Below are experts of layer 6 (counted from 0) of a mixture-of-experts language model. Rows are named router (the router's row for the expert) and show model dimensions 0-255. Each number is 128 + 32 x the weight over its row's rms, rounded and kept within 0 to 255.
Before each expert's rows: "comes after" lists some tokens at least twice as common just before its tokens as in all text; "comes before" lists some tokens at least twice as common just after its tokens as in all text. This comes from a sample of Wikipedia text that the model never trained on. Tokens count by the router's weight.

# expert 158
comes after: " 0", "  ", " 1", " 2", " 3", "0"
comes before: " 0", " 1", "  ", "\n", " 2", " 3"
router [108 112 150 165 159  85 101 168  92 165 119 174 118 130 155 139 108 163 106 101 121 171 103 121 175 118 116 137 154 152 153 121 158 150 162 141 132 193  99 189 133 147 158 159 177  68 125  96 131  86 127 122 109 131  97 126 126 117 104 190 132  65 174  72 120 105 114 157  83 134 109 104  93 161 185 130 110 108 175  99 177 183 134 185  94  74 139 152 152 135 131 110 144  96  87 176 155 132 108  95  90 100 154 101 149 107 106 108 110 139 144 173 162 115 171 211 117 120  81 149  84 147 179 157  84 126 109 120 114 123 129 136  83 156 155 163 136  80 177 120 126  72 162 181 109 112 100 167 163  96 104 144 156 139 113 128 126  86 131  75 131 111 155 110 117 142 113  63 130 124  25  89 125 124  97 101 161 105 139 148 151  75 137 112 157  84 127 136  83  95 125 133 142 148 141  58 142 159 199 164 110 104  74 105 131 103 124 179 136 103 137 109 143 132 163 158 199 107  88 193 124 122 142 150 135 111 102 139 104  78 111  92 133 109 174  96 141 130  70 105  87 118 108 127 155 127 187  98 202 111 111 103 165 201 172  74]

# expert 201
comes after: " was", " he", " He", " as", " and", " were"
comes before: " a", " by", " the", " to", " in", " as"
router [178  77 142  88  94  91 122 133 132 176 122 109  91 155 147 181 160 178 165  84 195  81 141 179 144 134 110  94 105 126 166 152 164 108 170 118 141 182 162 154 129 108  57 150  96 115  82  81 177 139  98 119  75 133 211 174 125  96 124  90 146 176 119 100 216 113  98 155 124  71 181  78 141 115 187 124 166 111 163 130  83 141  92 124 113 164 103 108 189 116  87 103 144 100 171  85 139 121 106 135 100 103 181 141 157  88 118 132 107 152 127 108 127 188 106 133  93 167 138 145 142 128 118 164 134 140 170 107 154  91 136 149 103 119 116 149  90 134 101 192 130 185 166 112  56 142 151 117  76 101  89 146  69 169 122  59 161 170 118 123 128 147  71  79 139 129  90 100 152 111 151 113 130 142 151 107 149 155 113  98 128 154 101 112  92 159 126 149  61 108 116 144 135  87 145 129 148  98 108  79 128 136 161 146 103 118 176 118 137 101 123 123 141 174 136 158 157 157 146 137 175  77 100 138 149 156  81 102  90 145 122 114 106 137 176 129 149 106 103 110 111 157 175 111 153  42 108 185  99 129 181 121  98 116 183 162]

# expert 28
comes after: "=", " =", "  ", " JPL", "\n\n", "%"
comes before: "\n", "\n\n", "=", " MPC", " Notes", " %"
router [155 135 112  92 159 107 135 125 105 141 118 158  82 141 163 153 104 167 118 105  95 157 135 140 162  50  90 123 161 170 150 163 155 204 139  99 133  96 167 162 165 156 188 150  81 108 166 186 159 101 107 162 147  53  55 154 124 105 157 160  99 121 152 152 147 169 129 100 105 124 161 105 132 176 152 120 111  83  95 140  81 132 118 175 105 103 160 125 150 167 138 108 176 140 113 114 117 146 113 117 153  86 125 102 121 148 155  88 128  82 135 127 150 146 119 148  93 163 140 119 158 129 147 179 126 102 140 110 106 144  72 161 169  50 135 154 123 114 135  93  85 110 156 157 119 142  80  74 124 151  59 166 101 143 169 169 143 111 135 168 164  93  64 146 196 156 135 126  68 121  84  84  76 157 159 111 180 100  79 113  80 159  97 117 133 190 107  86 132 153 147 209 162 130 161 156 158 100 132 145 141  87  72 117 125 165  98 132 113 126  59 134 159 187 107 124 191 124 141 153  94 148 119 163 148 130 119 170 100 117 132 127 163 122 169 132 118  85 134 111 121  93 170  84 138  88 137 110 226 154 117 138  94 177 166 164]

# expert 93
comes after: " to", " at", " the", "–", "/", " +"
comes before: ".", " of", ",", " to", " for", " time"
router [ 86 109 107 157 140 130  49  87 124 136 165 122 146 117 169 114 144 169 102 102  94 133 139 117 125 147 184  52 143 131  89 109  95  78 127  32 152 184 124 124 104 111 114 139 114 126 116 114 102 177 108 110 153  79  91 132 137 114 151 190 134 149 123 184 146 115 141 164 201 101  95 131  94 225 188  94 138 135 100 147 146 120 154 124 156 164 136 124 154  88 156 139 140  62  71 171  82 120  97 165 126 107 192  55 112 158 114 155  81 174 121 157 200 118 144  82 108 142 152 133 201 180 107 140 173 153 129  79 177  98 130 162 162 145 173 110 137 183 132 150 102 116 169 138 154 106 107 129 114  79  84 105 110  72 160 124 151 151 164 176 158  94 133 167 130 145 131 106 137 131 146 169 155 141 113 111 128 106 112 159 165 177 198 154 133 156  73 140 130 123 127 156 175 154 169 146 121 162 128 152 151 104 144 130 156 163 146 161 121  86  67 127 129 138 107 129  75 121  77 136  78 133 111 161  77  90 176 110 179 134 136 145 115 126  97 144 144 110 141 114 136 155 106 101  70 121 134 118 117 165 186 121  72  94 175 105]

# expert 37
comes after: " the", "–", " in", " (", " |", "19"
comes before: "–", ",", "th", " |", ")", " years"
router [166 144 114 184 104 116 165 136 131 106 102 112 153  98 151 163 102 165 140 112  71  62 175 136 118 177 126 156 102 155 101  83  79 116 125 171 131 104 124 144  92 134 136 113  45 120 117 172 224 132  89 149 133 135 101  83 136 108 200  85 111  76 180 143 115 167 143 105  79 169 136 121 179 102 128 112 101 177 162 179 175 135 108 155 113 149 101 150 182  99 121  82 155 137  75 142 115 102 130 178 124 156 130 113  94 165 125 148  84  99 115 120 120 105 100 131 101 165 181  48 149 128 140 106 190 145  98 122  79 131 122 145 156 189 142 148 111 159 101 112 137  93 114 106 153 175 145 108 161  78  69 126 120  75 173 153 125 143 179 167 169 156 158 118 150 165 154 162  64 128 154 149 182 151  71 160 146 125 140 127 137 115  85 122 127 163 135 136 107 162 111 108 142 147 169  71 136 149  62 137  85 121 144 147 163 141 115 128 111 113  99 128 149 119 168 100 126  91 116 105 190 150 199  90 132 115 123  56 143  84 198 131 140 113 102 153 118  97 128 195 106 154 162 114 108 185 163  74  79 123 171 145 126 106 136 143]

# expert 106
comes after: "|", " |", "-", ";", " 978", " ("
comes before: "-", "|", " |", "1", ";", "4"
router [119  72 140 137 109 118 115  65 181 132  92 112 104 175 170 131  91 189 111 155 164 202 156 116 143  53 116 111 144 119 126 121 186 119 154  65 125 138  97 136  91 170 118 162  51  86 168 110  54 120  99 127  87 140 129 156 111  91 151 147 138 140 158 183 142  81 116 146 159 149 135  95  85 142 110 163 115 110 138 182 156 170 113 139 143 147 173  96  97  94 131 153 133 165 140 161 126 140 123 134  75 154 135 128 112  97 124 110 110 103  59 155 116 129  92 167 114 139 146 121 142  66 153 169 145 121  90 102  89 129 159 128 117 136 149  89  88 181 124  89 140  86 184 210  83 183 109 136 125 142 125  71 161  95 106 166 180 161  90 151  93  92 102 174 178 149 164 168 160 168  80 124 124 101 142 131 111 132 148 156 150 124 123 110 105 126  91 101 116 145 170 198 182 138 141 134  94 153 128  73 134 118 107  77 114 177  86 152 144 111  64 120 125  97 134  99  76 152  85 135 185 193 142 136 141 120  97  84 112 132 177 165 140 162 142  83 139  74 153 159  92  98  72 131 134  68 116 124 140 106 154 148 137 145 186 105]

# expert 122
comes after: ")", "  ", "\"", "\n", "i", "e"
comes before: "-", "\n", "  ", " -", "|", "\n\n"
router [166 113  94 123 109 116 125 116  84 139 121 101 136 137 124 153 147 147 142 118 103 128 128 172 193 137 135 146 178 130 114 167 134 183 187 111 143 175  91 112 148  91  97 109 140 171  94 107 133 171 149 187 136 163 122 141 105 140  64 112 146  99 103 192 209 193 120 116 111  46 120  76 105 133  99 130  88  63 142 163 105 145  92 108 132  86 148 108  87 121  93 188 112 115 199 158  93 138 149 176 104  61 161 134 123 118 182 140 113 162  60 134 132 175 123 178  70  88 100 159 139 107 114 167 176 172 109 129 118 106 178 199  76 154 104 143 147 173 142 116 147  99 174 154  92 146 103 128 121 173  67 153 105 177 162 113 144 120  82  92 156 156 149 152 142 104 176 145 132 151  81 162 114 126 119 167 136 105 115 109  93 126 116 114  72 111  91 136 172 154  91 112  83  88 147  94 103  83 130 120 126 106 111 179 109 177  98 124 113  91 154 150 139 150 166 107 136 111 147 177 133 161 161 100 161  71 154  84  80  72 138 102 174  94  85 170  65 100 124 141 137 118  97  74 147 129 109 101 133 141 138 114 118 147 121 196]

# expert 241
comes after: "-", "|", "o", " non", " self", " anti"
comes before: "-", "|", "based", "s", "up", "American"
router [167 111 141 119 130 153 166 123 178  91 101 138 164 114 159  82 157 180 145 171 181  90 133 141  78 122 110 138 177 181 104 126 123 154 174 106 137 127 100  85 115 169 149 128 108 148 147 174  78 171  99 170  82 152 147 135  94  64  86  68  84 157  86 100 153 110 120 146  97 129 174 182 156 125 166  80 120 154 129 188 100 147  80 144  89 163 105 108 129  99 163 162 138 157 117 175  94 173 117 100 110 180  99 190  67 181 152  86 167  99 174  98 150 143 138 121  86 129 146 146 100  56 151 139 189 166 162 150 132 166 101  98 181 168 106 127 145 103 145  98 108 132 138 147 104 164 168 145 131 130 116 103 129  72  90 144 145  83 149 186 122  82 118 139 189 111  99 163 101 142 158 100 124 144 142 170  94 128 123 141 103  83  82 190 116 148  74  76 115 174 191 150 155 113 156 102  70 115  81 109 178 129 123 128 126 141 139 103 141 120  54 123  97 112 141  70 114  99 117 108 163 165 151 149 146 144  87 101 120  93 154 115 118 101 106 169 154 104 149 177  87  93  82 142 133 147 104 136  71 106 101 168 145 186 155 117]

# expert 73
comes after: " |", "|", "-", ")", " Animalia", " classification"
comes before: "|", "-", "An", "Rec", "Source", " 978"
router [237 129 150 155 144  82 126  76 129 123 166 100  87 153 162 123 130 171 129 187 121 113 123 174 112 106 143 156 125 140 106 159 149 136 196  57 172 203 130 179 114 196  97 126 143 105 131 169 130 134 116 180 114 165 137 139 118 117 135 125  87 126 144 179 152 121  97 136 106 137 108  99 150 173  93 124 113 141  64 113 138 127  92 121 109 127 107 132  95 108  78 128 188 185 136  78 135 178 126 159  85 155 134 151  87  68 148 123  88  78 109 144 131 158 146 106 111 103 116 176  94 105 137 193  98 110 158 123 164 157 155 176  79 120 109 150 172 124 117  76  95  94 118 136 107 164  87 132 133 161 113 100 125  93  49 151 134  79 127  99 136 150 115 132 149 157 160 144 164 165  90 123 175  79  93 195 135 153 131 104 116 122 112 188  80 197  77  87 165 144 141 123 135 172  83 165 105  99 114 102  99 154 107 148 130 148 103 146 174  88 120 127 164 134 121  94 145 178 128 137 146 107 170 169 129 116 178  76 171  92  68  88 162 130 109 115 143 102 146  91 189 122 109 102 100 120  70 114  90 181 136 110 119 109 186  80]

# expert 252
comes after: ".", ":", " $", ",", " |", "–"
comes before: "%", " |", ".", " million", ",", "0"
router [182 108 144 134 153 171 107 121 108  74 101 114 168 138 133  89 112 138 132  99  73  76 134 136 129 158 193 141 128 134 146 172 118 123 106 183 143 103 132 164 140 142 125  45  87 119  97 151 210  95  79 112 120 142  99 153 160 104 161  87  93 204 205  56  98 129 138 136 145 197 161 173 115 137 102  88 132 164 172 204 139 121 112 132 149 187  92 112 149 109 131 144  86  88  95 109 161  59 106 149 149  97 192 111 103 149  97 114 116  58 129 151 146  92 116 182 113 120 137  99 115 126  84 172 174 100 114 154  79 130 101 124 159 142 151 149  96 136 117  84 164  88 147 177 165 166  91  65 190 109 136 106 142 109 139 150 104 141 192 188 136 136 135 160 150 133  95 150  52 108 133 147 148  98  78 163 137  71 127 113 104 115 109  69 128 135 145 144 149 112 118 107 129 114 164  70  97 182 145 123  81 162 133 128 141 148 183 142 107 106  93  87 168 143  89  84  96  78  80 122 104 159 151 127  96 132 159  76 128 113 160 121 145 129 104 125 106 166 154 179 173 139 136 108 112 142 168 106 123 105  99 121 167 106 136 126]

# expert 164
comes after: "  ", ")", " |", " 0", "%", "\n"
comes before: "  ", " 1", " 0", " 2", " —", " 3"
router [141 112 162 165 164 115 150 169 151 168 119  97 152 164 192  89 124 175 114 195 190 153 161 141 163 135 130 118 105 153 195 158 115 141 136 156 138 152 161 149 135 131 170 162 158 111 177 140 119  74 155 154 122  59 113 104 143 145 138 123 175  84 148 137 135 141 101  86 172 110 144 169 103 155 191 102  97  75 127 136 158 187  72 129 103 126  94 162  94 149  60 121  62  72 126 171 148 113  97 102 123  68 157  93  98 105 127 155 144 186  78 136 161 104 146 199 175 117  91 177 113  72 157 165  97 143  99 138  93 109 179 118 144 174 159 127 143 105 137  82 156 133 150 126  67 111 160  78 143 117 147 169 165 112 118 153 100 139  85 125 154 134 117 165 169 160  78 129 137  96 108 104 122 158  94  63 173 100 182  60 178 151 106 112 165 142 125 146 138 101 101 104 127 181  86 140 103 188 158  74 161 162  89 102 153  99 107 115 103  63 132 106 140 166 136  78 166 112 164 124 179 114 168 107 106 153  91  97 105 153  94 105 129 110 136  61 137 107  99 153 125  91 111 113 119 101 163 144 173 106 147 122 152 148 119 113]

# expert 163
comes after: " the", " his", "ti", " a", " their", " its"
comes before: " of", " in", ".", " to", ",", " and"
router [124 118 119 231 136 195 122 129 105 113 184 143 147  78  98 154 184 127 154  99 106 169 114 110 109 116 123 109 135 133  70  97  49  61  93 102  99  92 106 134 123 135  68 134 192 103 116 161 128 152  88 144 131 135 134  89 109 173  79 170 120 166 121 147 134  88 114 104 125 178 141 137 118 186 121  95 151 194  64  94 110 109 152 138 126 130 167 102 153 127 130 143 163 127 100  96  97  91 122 120 159 111  76 135 161 145 143 113  76 148 104 140 206 103 148  93 176  69 142 167  81 174 121  88 169 102 182 128 153 120 108 168  87  83 102 129 142 114 164 163 117 157 123 114 164 106 177  99 108 152  66 110 162 125 121  93 132 133 189  77  90 125 140 157 110 165 183  96 150  93 116 104 101 170  78 124 138 103 141 121 112 143 170  93 115 122 102 131 156 134 145 114 176 151 109  65 100 155 123 158 208 181 138 127 114  86 187 138 176 157 147  94  90 163 109  95  91 157 151 129  77 129 130  71  76 133 136 149 137  69 141 144  72 161 127 145 142  84 135  79 113 111 141 141 141 107 126  86 112 152 132 166 102 185  89 110]

# expert 87
comes after: "\"", ".", "s", ")", "?", "e"
comes before: "\n\n", " (", ".", "\n", " The", ","
router [169 142 108  93 177 180 154 179 107 112 152  80 116 132 153 137 165 159 131 152 101 150 151 152 147 186 100 159 155 174 110 145 191 118 147 128 144 113 149 211 172 132 108 142 103  85 176 129 121 145 119 169 139  93 167 145 130 111 131  94  99  76 122  99 132 130  94 171  99 142 135 163 113 128  81 149 158  71 119 124  81 117 133 106 131 178 131 113 151  73  89 136 126 127 195 163 102  81 128 154 154 120 123 118  96 123 104 113  90 150 139 154 118 127  66 133  92 124  99 123 146 108  90 117 172 144 128 160  53 126 127 136 112 156  97 108 125  97  72  94 143 102 156 147 115 124 116 103 111  86 168 125 115 164  94  95 160 171 174 127 113 107 149 141  96 120 160 120 129 178 110  96  87 122 146  69  98 126  91 122  97 167 169  94  89 159  78 190 158 185  91  93 111  87  74  87 102 161 101 202  65 118 108 123 156 133 178 168 182 117 111 121  93 166  94  61  97 168 172 148 134 173 104  93 153  77 130 108 162 178 109 159 140  94  52  66 153 101 151  86  65  72  89 120 158 134  95 179 117 171 151 120 104 127  87 159]

# expert 179
comes after: " the", " The", "The", "ti", " his", " this"
comes before: " of", ".", ",", " and", " was", " that"
router [ 79 155 116 161 157 211 132 155 106 151 148 133 156 158 135 154 136 147 125 101  88 134 102 114  36 171 112  82 110 124 116  88  78  50 104  74 142 128 125 120 129  63  94 168 122 148 142 171 122 145  94  84 139 140  75 121  86 149  98 186 100 170 112 114 132 117 119  86  75 159  98 117 110 112  70 106 147 129  90 100 118  94 191 125 104 113  94  91 160 109 112  97 133 125  95 140  72 139 100  98 173 116  77 134 105 148 111 128 116 146 120  70 143 142 121  83 142 100 129 164 138 117  72  45 169 125 156 134 124  96 130 172  96 166 125 132 144 129  95 159  76 174  88 166 136  54 139 120 101 145  93 170 109 105 173 127 106 151 171  85 137 172 116 174 114 156 173 115 156 166 147 156  67 174 116 139 146  75  85 176 162 129 188 162 101 116  99 105 141 130 133 117 132 135  31 101 105 131 124 104 162 115 143  99 108 122 148 144 140 103 107 137 110 158 122 105  94 147 149  89  86 173 185  95  77  85 184 161 153 132 114 192  56  89  88 149  78 114 113  74 126 104 119 109 101 104 112 149  80 125 137 148 123 118  87 123]

# expert 236
comes after: ",", ".", " that", " In", " However", "In"
comes before: " he", " the", " it", " was", " she", ","
router [165 170 165 158 146 187 145  69 110 187 155 102 176 146 151 155 112  69 160  58 121  94 151 185 117 169 165 138 127 146 164 159  94 110  83 117  99 171 190 121  98  89  79  96  91 153 115 143 140 109 142 112 185 118  93 124 155 163 129 145 127 107 134 182  94  90 112 152 208 169  99 143 154 113 113 158 153 143 123  93 123  87 100  81 152 153 159 149 160 111 140 113 146  82 138 173  88 160 162  88 164  75 109 108 121 140 120 127  91 118 143 132 139  88 115 134 105 112  71 157 157 119  89 127 109 119  89 114 171 194 123 162  97 146 135 150 183 156  92 112 153  93 147  53 157  89 200 128 169 105 120 114 179  95 166 128 134 144 125  65 164 119 129 146  86 128 158 140 148 137 164  88 157 152 198 149 102 105  93 121 140 149 127 177 117 184  85 151 185 170 141 146 155 138 131 131 129 118 162 201  92 100 131 156  90 146 148 136 195 130 119 163 162 134 155 112 103 167 155 131 108 173 155 109  83  95  91  90 107  92 140  97 130 134 146 116 173 174 166  68 121 160  93 130 138 126 131 115  97 169 205 148 134  78  71 112]

# expert 130
comes after: "  ", " |", " 0", "%", "0", " 1"
comes before: "\n", "  ", "\n\n", "|", " 0", " +"
router [164 125 152 113 121  78 196 151 106 143  94 176 101 142 136 113 153 151 138 115 155 119 165 167 125 197 115 121 141 175  88 145 175 157 156 119 161 139 130 137 143 180 199 149  65 100 103 122 207 110 169 177 152  65 134 127 170 157  79 163 149 144 100 128 136 125  98 129 140 142 110 107  99 169 175 131 120  91 123 135 132 103 106 182  69 114 132 156 131 170 117 152 148 124 132 147 185 149 122  64  97 108 127 137  96  66  57 162  90 103  82 161 135 123 106 218  94 143 102 173  87 148 155 173 148 164 148  81  49  82 111 141 119 144 178 130 120 135 148  90 159 117  99 184 123 106 106  80 110 121 105  93 111 119 147 159 122 128 102 114 130 109 115 152 109 150 161  92  83  99  83 113 118 114 141 127 153 126 101 114 104  88 100 132  91 175 147 128  87  94 150 139 154 141 149 136 124 143 187 163 154 102  82 164 113 146  92 173  87  99 137 202 148 186 125 101 148 103  87 190 121 147 229 119 170  88 120 135 163  78 107 108 130 112 133 115 202 160 146 134 148 123  80 110 157  87 167 107 159 101 142 158 108 156 114 182]

# expert 105
comes after: " |", "|", ":", " on", " (", ";"
comes before: " |", "–", ",", ".", " years", "th"
router [201 108 158 135 125 147  86  95 121  94 102 150 108  86 128 120  56 141 140 145  90 127 157 155 128 143 190 181 101  89 134 156  75  88 122 189 158  84 123 133 146  86 102  89  93 132 129 150 235 146 149 119 160 140 132  89 133 115 154  84 120 157 175  79  82 157 130 169 147 153 185 146 129 141 163  75 138 175 166 119 125 128  82 137 138 146  98 141 185 139  58 107 114  68 141 107 168  72  91  92 140 140 171 161 123 175  85  93 147  75  97 122 108 110  82 124 102 118 109 112 168 126 116 146 156 153 140 141  53 136 170 162 203 160 147 143  96 121 123 123  98 101 124 151 149 143 110 101 174  87  75 106  96 152 125 110  72 138 174 192 178 153 141 124  67 139 149 127  50 128 168 121 161 101  85 142 127  99 131 123 113 161  94 105 170 152 106 152 130 129 143  79 118 115 174  95 142 139 129  97  78 160 117 129 148 156 165 111  98  66 107 145 146 122 153 146 100  79 138 109 156 144 165  90 167 123 100  85 142 133 147  99 116 108 120 133 178 155 146 155 146 206 166 138 137 157 182 138  97 126 120 122 118  46 118 175]

# expert 101
comes after: " was", " as", " it", "s", "\"", " is"
comes before: " a", " \"", " the", " as", " to", " one"
router [151 160 191 142  99 105 148 139 198 156 157  84 167 130 111 120 105 106 131  74 151 128 167 156 126 150 101 150  68 174 144 140 137  68 148 157 166 154 145 148 128 124 107 190  80 117 127 156 114 110  70  80 148  89 156 158  85  94  80 153 145 158 130 131 125 143 104 141 127 135 175 115 117 106 176  56 150  74 186 124 105 137 123 141  56 170 115 127 153 140 115 174  86  73 133 130 157  88  95 153 160 113 143 139 129 108 118 175 130 142 116 128  68 167 106  89 170 116 127  80 143  68 100 161  99  97 139 105 129 126  92 118 161 166  59 156  68 121  89 130  82 140 162 185  89  67 123  98 138 152  89 126 108 139 123  99  93 149 149 116 102 161 127 125 189 134  66 101 167 150 134 139 157 121  97 100 123 163  82 127 142 112  93 119  95 159  74 183 139 160 162 106 109 129 171 115 120 138  83 137 146 178 167 207 122 129 118 140 125 107 131 163 146 128 132  81 167  98  74 204  98 174 160 156 111 103 111  92  89 142  85  97 140 160 142 116 112  94  73 106  92 150 174 154 167 103 150 146  95  97 169  66 122  64 100 166]

# expert 141
comes after: ".", "s", "\"", ")", " .", "es"
comes before: "\n\n", " The", " In", " He", "\"", " It"
router [183 107 129 114 109 128 181 166 105 100 168  71 166 159 182 136 153 135 101  87  56 143 169 159 144 168  97 197 156 106 173 132 156 155 189  80 148 155 135 149 127 126 129 126 129 166  93 135  99 170 113 109 157  89 175 157  75 131  74  96 140 105  83 149 134 140 120 112 202  94 162 146 134 106  91 121 133  72 106 155  90 104 101  86 170 161 114  85 116 124 114 159 145 126 153 169  83 132 144 140 171  71 164  90 116 150 148 130 133 115 139 122 135 113  96 135 141  96 130  74 133 115 103 182 162 103 158 139  91 108 104 137  95 164  75 112 136 137 140  72 153 162 117 145 132 172 103  89 109 187 140 119 153 114 162  80  68 113  87  95 123 107 162 106 158 147 160 168 172 152 132 174 133 142 180 133 157 101  97 124 149 103  98 170  74  95  83  92 148 146 112 163 148 148 138  98  84  81 129 163  81 174  71 166 123 184  90 121 135 163 130 120 158 116 178  93 124 122  94 169 118 174 107  93 199  85 166  89  99 193 158 144 157 168 109 128 101 160 168 177 117  72 120  61  97 131  78 133  99 130 155  88 104  87 139 162]

# expert 247
comes after: " the", " The", "The", " this", " a", " This"
comes before: " of", ".", "s", " was", ",", " is"
router [ 74 125 142 163 151 150 154 119  96  99 146 156 150 145 136 114 133 167 165  91  94 160 134  81  65 136 140 111 138 151 124  99 138  79  80  99 160 106 109 117 103  67 115 117 152 118 180 170 190 149 119 129 175 179  94 121 146 125  92 183 118 143 111  98  94 102 152 157 108 176 114 167 140 103 126  81 157 135 136 119 111 130 180 134  94 137 135  80 143 150  88 134 163  86 152 149  90 133 126 105 174 121  46  70 126  95 129  89  78 110  66 118 162 124 107 133 185  88 162 147 104 128  59 101 153 165 182  93 134 104 165 149 127  81 156 111 164 105  65 198  80 189 156 153 188  48 123 171  97 107  95 163  92 110 146  83  97 153 178  91 150 161 147 120 193 117 146 113 151 178 126 178  63 152 124 113  92  59 101 186 113 164 185 149 123 140 104 130 117 140 117 137 112 133  71  71 115 160 138 108 188 128 159 108 154 137 178  94 108 121  73 114 147 149 134 108 143 129 126 106  66 118 151 180 104 114 153 145 163 130 116 172 105 101 114 139 129 107  97 125  89 136 143 108 129 107 173 104  71 121 121 103 172 140  86 147]

# expert 5
comes after: "\n\n", "=", " =", " also", "History", " life"
comes before: "=", "See", "History", "Career", "Early", "Personal"
router [162 161  86 118 104 122 151 150 128 126 144 147 124  86 208 114 103 100 146  87 154 113 176 163 178 101 101 173  93 105 114 151 172 101 110  99 170 168 116  76 139 188 122 197 114 159 103 175 137 149 120 116 153  98  83 106 112 152 133 180  80  81 184 147 147 169 142 138  91  81 165 116 134 142 100 109  96 103 167 114 143 151  90 143 149 156 150 128 183 165 110 118 151 150 167 121  56 126 101 163 145 134  65 165 135 136 159 110 128 164  71 134 166 131 102 189 137 164  80 114 148  98 190 126  87 139 138 133  80  93  85 114 106 107  95 151  77 184  57 107 125 196 172 181 117 137  86  86 105 125 127 103 146 101 115 127 128 107 101 175 158 105 134 106 134 156 142 156 111 107  58 119 101  79 184 140 174  64 135 113 123 105 117 162 159 100  80  63 155 184 108 119 103 144 101 105 164 114  99 148 145 112 124  97  80 112  80 135 117 179 152 134 136 149  97  84 110 180 155 119 126 178 108 139 148 115  76 146  85 139 144 174 169 181 148 115 199  99 163 144 189 114 159  93 136 131 116 187 153 147 119 116 109 116 109 159]

# expert 140
comes after: " is", " was", "s", " which", " be", " are"
comes before: " to", " by", " in", " as", " a", " the"
router [156 162 164 181 132 161 119 150 118 153 114  79 152 165 106 116 170 155 113  84 130 176 162 184  95  99 133 114  99 116 187 142 108 114 110 134 123 149 110 126 141 147 154 102 137  56  95 184 111  74 156 126 131 106 158 181 122  66  96 165 127 205 120 148  92 170 119 145 168  65 156 130  90  92 156 116 100 128  72 160  82  76  81 123 172 116 128 126 169 107 143 157  67 129 149 107 158  94 104 111 112 142 203 147 191 116 106 167 183 139 132 176  81 140 125 145 127 147 100 130 146 117  71 163 125  83 102 117  79 152 106 106  69 101 138 165  94 117 116 130  65 199 162 151 154  72 119  66  79 158 162 116 139 148 154  37 144 137  93 111 177 106 105  88 174  59 126 153 163 143 159  81  75 105 166  94 146 123 139 116 133 142  87 163  91 146 113  84 124 137  83 108 169  98 100  83  90 147 113  90 160 141 147 130 121 147 109 119 119 119 109 156 174 163 133 132 160 151  96 166 135 128 134 187 163  96  95 117 143 129 135 130 103 140  70 152 116  99 113  84 122  88 146 146 111 162 124 159 105 166 133 186 198 112 133 124]

# expert 1
comes after: " (", "–", "|", " |", " /", "-"
comes before: " |", "–", ")", ";", " States", "n"
router [180 120 139 118 142 153 112 110 123  76 137 115 103 177 135  67 137  94 151 135  71 171 120 102 144 140 155 125 139 137 107 145 152 170 173 143 142 121  82 159 112 135 123 117  83 161 141 113 104 134 119 146  69 118 164 165 159 128 151 117 123  87 164 154 170 202 113 102 142 116 165  94 192 107  92  78 153 188 164  68 140  65 130 162 123 158 135 104 167 148 149 113 127  87 127 110 177  84 100 149 110 130 165 154  88  44 107 125 122 131  89 128 131 131 100 171 152 113 155 114 143  66 129 134 215 106 163 131  89 154 151 199 122 141 111 125 114 198 154 141 202 120  82 116 149 200 149 144  96 130 101 110 129 138  66 138 144 176 102 130 136  89  89 112 136 147 128 167  88 114 133 159 152 142  95 171  70 112 103 197  86 154  87 104 144  55  97 100 113  79 138 108 104 122 124  97 139 150  97  98 108 139  98 169 166 112 120 144  42 135 136  99 132 154 106 102 145 125 103 122  98 138 140 103 128 143 126 172  73  93  95 172 202 173 129  99 142  67  87 191 122  72 135  87 118 128 121 130 120 184 107 109 185 147 130  87]

# expert 54
comes after: ".", ",", " of", "s", " in", " that"
comes before: " the", "\n\n", " The", " he", " they", " she"
router [189 179 177 164 127 137 114 179 140 149 173 124  80 168 144 139 168 126 132  97  59  66 107 120 116 154 135 186  85 105 152 131 115  98 146  78 157 156 213 101  78 181 107  88  86 163 144 111 152 160 139 110 156  72 128 163 136 167 126 146 113 133  75 137 134 114  80 108 144  96 133 168 144 134  96 115 136 101 157 144 167  96 105 136 138 141  68 124 175 153 123 147 147 161 147 132  74 134 149 123 112 103 169 124 115 146  84 127  97 142 121 159 139 166 144 159 114 147  56 127 101 118  48 155 146 164 110 123 129  97  76 128 133  98 112 146 124 131  99  94 104  88 135  70  73  81 162 181 174 119  93  60 155 134 112 116 152 159  78  89 128 175 135 130 101 115 143 146 109 164 142  95  71 136 160 148 102 156 133  94 102 144  76 124  73 111  93 125 113 149 133  68 130 155 100 136 161 101 118 119  77 135 108 109 156 205 136 135 180 105  94 143 119 114 145 100 116  92 115 194 145 131 129  63 102 106 109 126 154 107 127  71  47 104 207  52 118 184 174 122  72 126 111 136 129 122 103 150  75 187 130 131 147 105 119 144]